Weights of a small mixture-of-experts language model, trained from scratch on English Wikipedia.
Training: a variant of Adam for the experts, 219M tokens, 6681 steps.
Below are experts of layer 3 (counted from 0) of a mixture-of-experts language model. Rows are named down (a neuron's output weights, with its number) and show model dimensions 64-127. Each number is 128 + 32 x the weight over its row's rms, rounded and kept within 0 to 255. Numbers have three digits each.
Before each expert's rows: a language model's description of what the expert responds to; "raises" lists some tokens whose logits its average output raises strongly, later layers aside. This comes from a sample of Wikipedia text that the model never trained on.

# expert 0
Word-final pieces. Final pieces of proper names and words, often with attached period or comma, in tables and lists, such as Thistle, Martius, Lake.
raises: " and", "ac", " in", " |", "m", "p"
down15:178187072073124102131145106149134091083146085115129130085128157108155055136156142089113178196078118134080141135097147174121109130090110118091103073182109131162085105111141110188095132176109136
down16:127123098124078070112143102123077083120118141141104107119120134147089103060159121131102135111111078106091143176163099149128120182169151164122118054142094109164177154144074150121080064122133150
down17:108074040131171121105132127222112134153097068134101144140088141142148092117122132109115070103106158071159137120133110117135101091108155110145159161111167119130102130147081090129164153187156112
down18:112190093141084168139119165132058117075162079055139095194162159086163150181146114087133097122138139116164135104171162080122095118115048131079134137127122155112147130180118091100086149162087138
down19:034111098119135124168117147115088128158114061115121168154100066094160128120157119071094094138184121123108100147131154117113169202113111134171076117151108147154165185114154138147134128118132111
down20:109231110111109196111189131148126135153103156086076178180163060077089061126155084095144142108100103132130121119128149104121094162130123125201143073143139128113142144127115190131170152140176123
down21:101125109136163104172119140134133104162094151143093100133177115127175106157098145077135116140086117169044163159084123118072102115093140133086110083101103128120115140103177127140080171141110082
down22:096145141096168126086106118116091100094130146124164102152144133145160102137158179156120137144092173098117106165150117104148132145094137141071142140107085124153118121152117081135114112160118146
down23:152100104128089127138083102132101049171142158112105164180076134118144107124103163127123094121125150118137150155081091142143145082163174125109137134176128118094161116122097087096091120111150102
down24:070083097146170112131091155089118122150142157163124073129086103127170150171123147148147175160127013146162150134153134062107171185137166097157128145050121117146137135095143075104157124099154179
down25:067111153137137214166090146073148154120149153161132139157147141144140144100158135132094105157168177144113149112081079154152143121135152130093201079170142136073105083104086166107149127082165137
down26:159160108078114095103068097103104141136105106136098153091127103121117155095154169147120146113111101147133123143137113131115159136154112145129128188148161096081149112128168142180115142127154143
down27:117107165143146138109105148121125123175072073095168154146201148170107115147094153089174154148116192169114150118128151096117079138107111167071126097142134035114152129128166162126095061097095100
down28:091097111104184147159150099171114157153095107101131144096165111119039102136103090114124107157163129106100124137112096195126064127164127079189070196145111143180087124210187124133132137152123065
down29:084126118158132119191100092119155142101102149146110137100125124114110170156085101118140176154134070157137158131111127161160120132129136093132084139084132100086123130153115139150124137084108120
down30:153147053127110090119144082166102067075145121148071155105190203124091105155139168118083136138083125166112210110121173078150130114098156148155144114137128090094100127146130129145167091119131118
down31:143162083123164123172113121164151119159135135100108134073168106119103142081082113100104185154138054212105147117132109115106117136131132107077082113171097074123124133139143150158149161082113134
down32:170120161099149090193071120113143134139154134113090132101165126113103133150093121112138118161170048168114121166131171139150138187145133157103103141125091181120150100125169134144179125105140096
down33:107131099156167158121159138108104138120134095065135162161093182152148081119162095110109150139111175129095124122149087143143153161137103099165152097110185130143127167101119076146116169120138071
down34:105109142126203075163105118141124166127150123097136136127094131129124169203153090216135095118137114113153090159115174108101099128145142084153134133105167173102138113187122133101111171098108110
down35:124163073101142116108165124195106089153118168077084128102115098164121130139164146187111138130091115141162117117109151167146203115129156108173098145083123106103111152132111133143125161145075169
down36:118107140119038183067190100125161172149117140148130148121109142123156120099132156155156084123121089109148154177145139128124062163161120129149080132070136132028110109104095096187132154120134119
down37:142150125116124173151167146108102117103070100118144156175174115152111120175144098130086110128155122183150132116155139067161148172071061105127077182094159099079162168141101114110205087136173090
down38:079178131105077152118115094115139125155098192097087147109161122129104081137189170142128051104162103140133133150138143117109152191156110106066059116202152101111138069169136134114116104148115087
down39:122102148111112155158121152071135170200175134128095113159099143129192129130162135151165120155110132097150127144088140099108184136122156107173125136144096185065113114083115119114094121128136126
down40:168171103104113169093129122153107084099116141113145126148178110132133105107166144107104155146152098138114117191102116169067176120153120115088149126107106109115157126158152160181120111191122134
down41:065080111128095083072152047168119086133085130084133122024145157137110080118144159142159163177093129113160149108150149092125101177094134197094128121141086107149118157158126164138134147084162144
down42:155116155131145165213074128098126117125140157154081143102137164150141151163125083147152095147132060170153109167168134169182115141121158114168076159166142185111090160166121087149147166105141138
down43:154126166113147153085142081106120121123152154161088106194096141104157191123056132126130187130137125141149131094133127098147152085068134107173115159081097136142090186128134073105128145131142164
down44:083155129098136109076118161143131122184096030107160135129096132137111113159117146133146133149175111135116143137133135128153103106111155112139122160148176115091207190157142129153119189158136089
down45:179129190157139200135116172129120068133119098043180112137138062160114133098109164187163175108095129140104123072054124130127091128112129153138165098189138125147120101137106117135117106115109145
down46:128144117118106145053128154093109165131107115132112108129135094122102112111084114137153158148114158053158110099140131131133124077113158122109142126160124142118121150126136156141078131131142164
down47:127127121114138173094144134085100186081137173148136110150109151111134086139126127141178125110070131118145150067127125115130130134117080160158088139110154136093157054092116119136095084132159180
down48:124164163158161147125123167092119175193156155160129132141107162148178141106105113133159063090147126120101136141177094101117132140116090129138033108161087144179131124151108168093162163109194172
down49:221125111113168089146134148127099155112124152120115092112147085117115134126067155162122116159105155106156130122125152069153046159126116167097113148157094153123122116102173186150146148175149143
down50:103124110157179150181134119121140157130091132135140118104089135130166221147136137114115157181163128175162183105135069106128088063095118124072073141155139171121124181149144171093136102162104166
down51:113147131132120149130061089113105128114113131171093148100098138160095124136151107115144097085175076138171100138121160115115155127088114154150120115109166162139129123131076112104160129109095149
down52:136119161138127097137087161136134103126105130145147094134077129126212126206130137176177126115178114142133160084167199119146153109143144104150115125139153111116126120089102090049161131059137167
down53:143121141127084148000159168134084128108117143133103096163144135165105131085131103145142167132149182082150127074120128146109102084146131101118127107133125137115103130124118157109116132182168157
down54:084091119121148079119115133081082115167131165092117107115172112130089120090154110103113125160146132120124097126117129136077099139168088134051123179077128134166090147178187081189123151138108169
down55:136136148172134096159182098117169134172156096159123124159112150086176155199121104163111073046140113141144125152129182105139188082096142123164202120125147164116146096137077134131143155101107154
down56:139095148076114158109118143133166115118107130117107165134046114170126151151092166099145172154107140152152114188138101132082125105105185085138100102181131084129147181121049142096099130096138108
down57:099092131119176154113157166173132118149101163133124129128128123158118109131144116160174102159124127061110150121140127122064103161091144156171166149084143120101093138117129165117143145116103138
down58:169111171098153139050158194155109126163182149131115098130162137113075132164162142148146092123110125128109089148139135123186131069073168165149135113135129158114120141116146192147134131123120112
down59:130149145126138157100140110090088159118127110125107141189058084141162135174141097145183071076152126102157146103109138170114156098147104098179145174133085121090157118135098167125084141138113192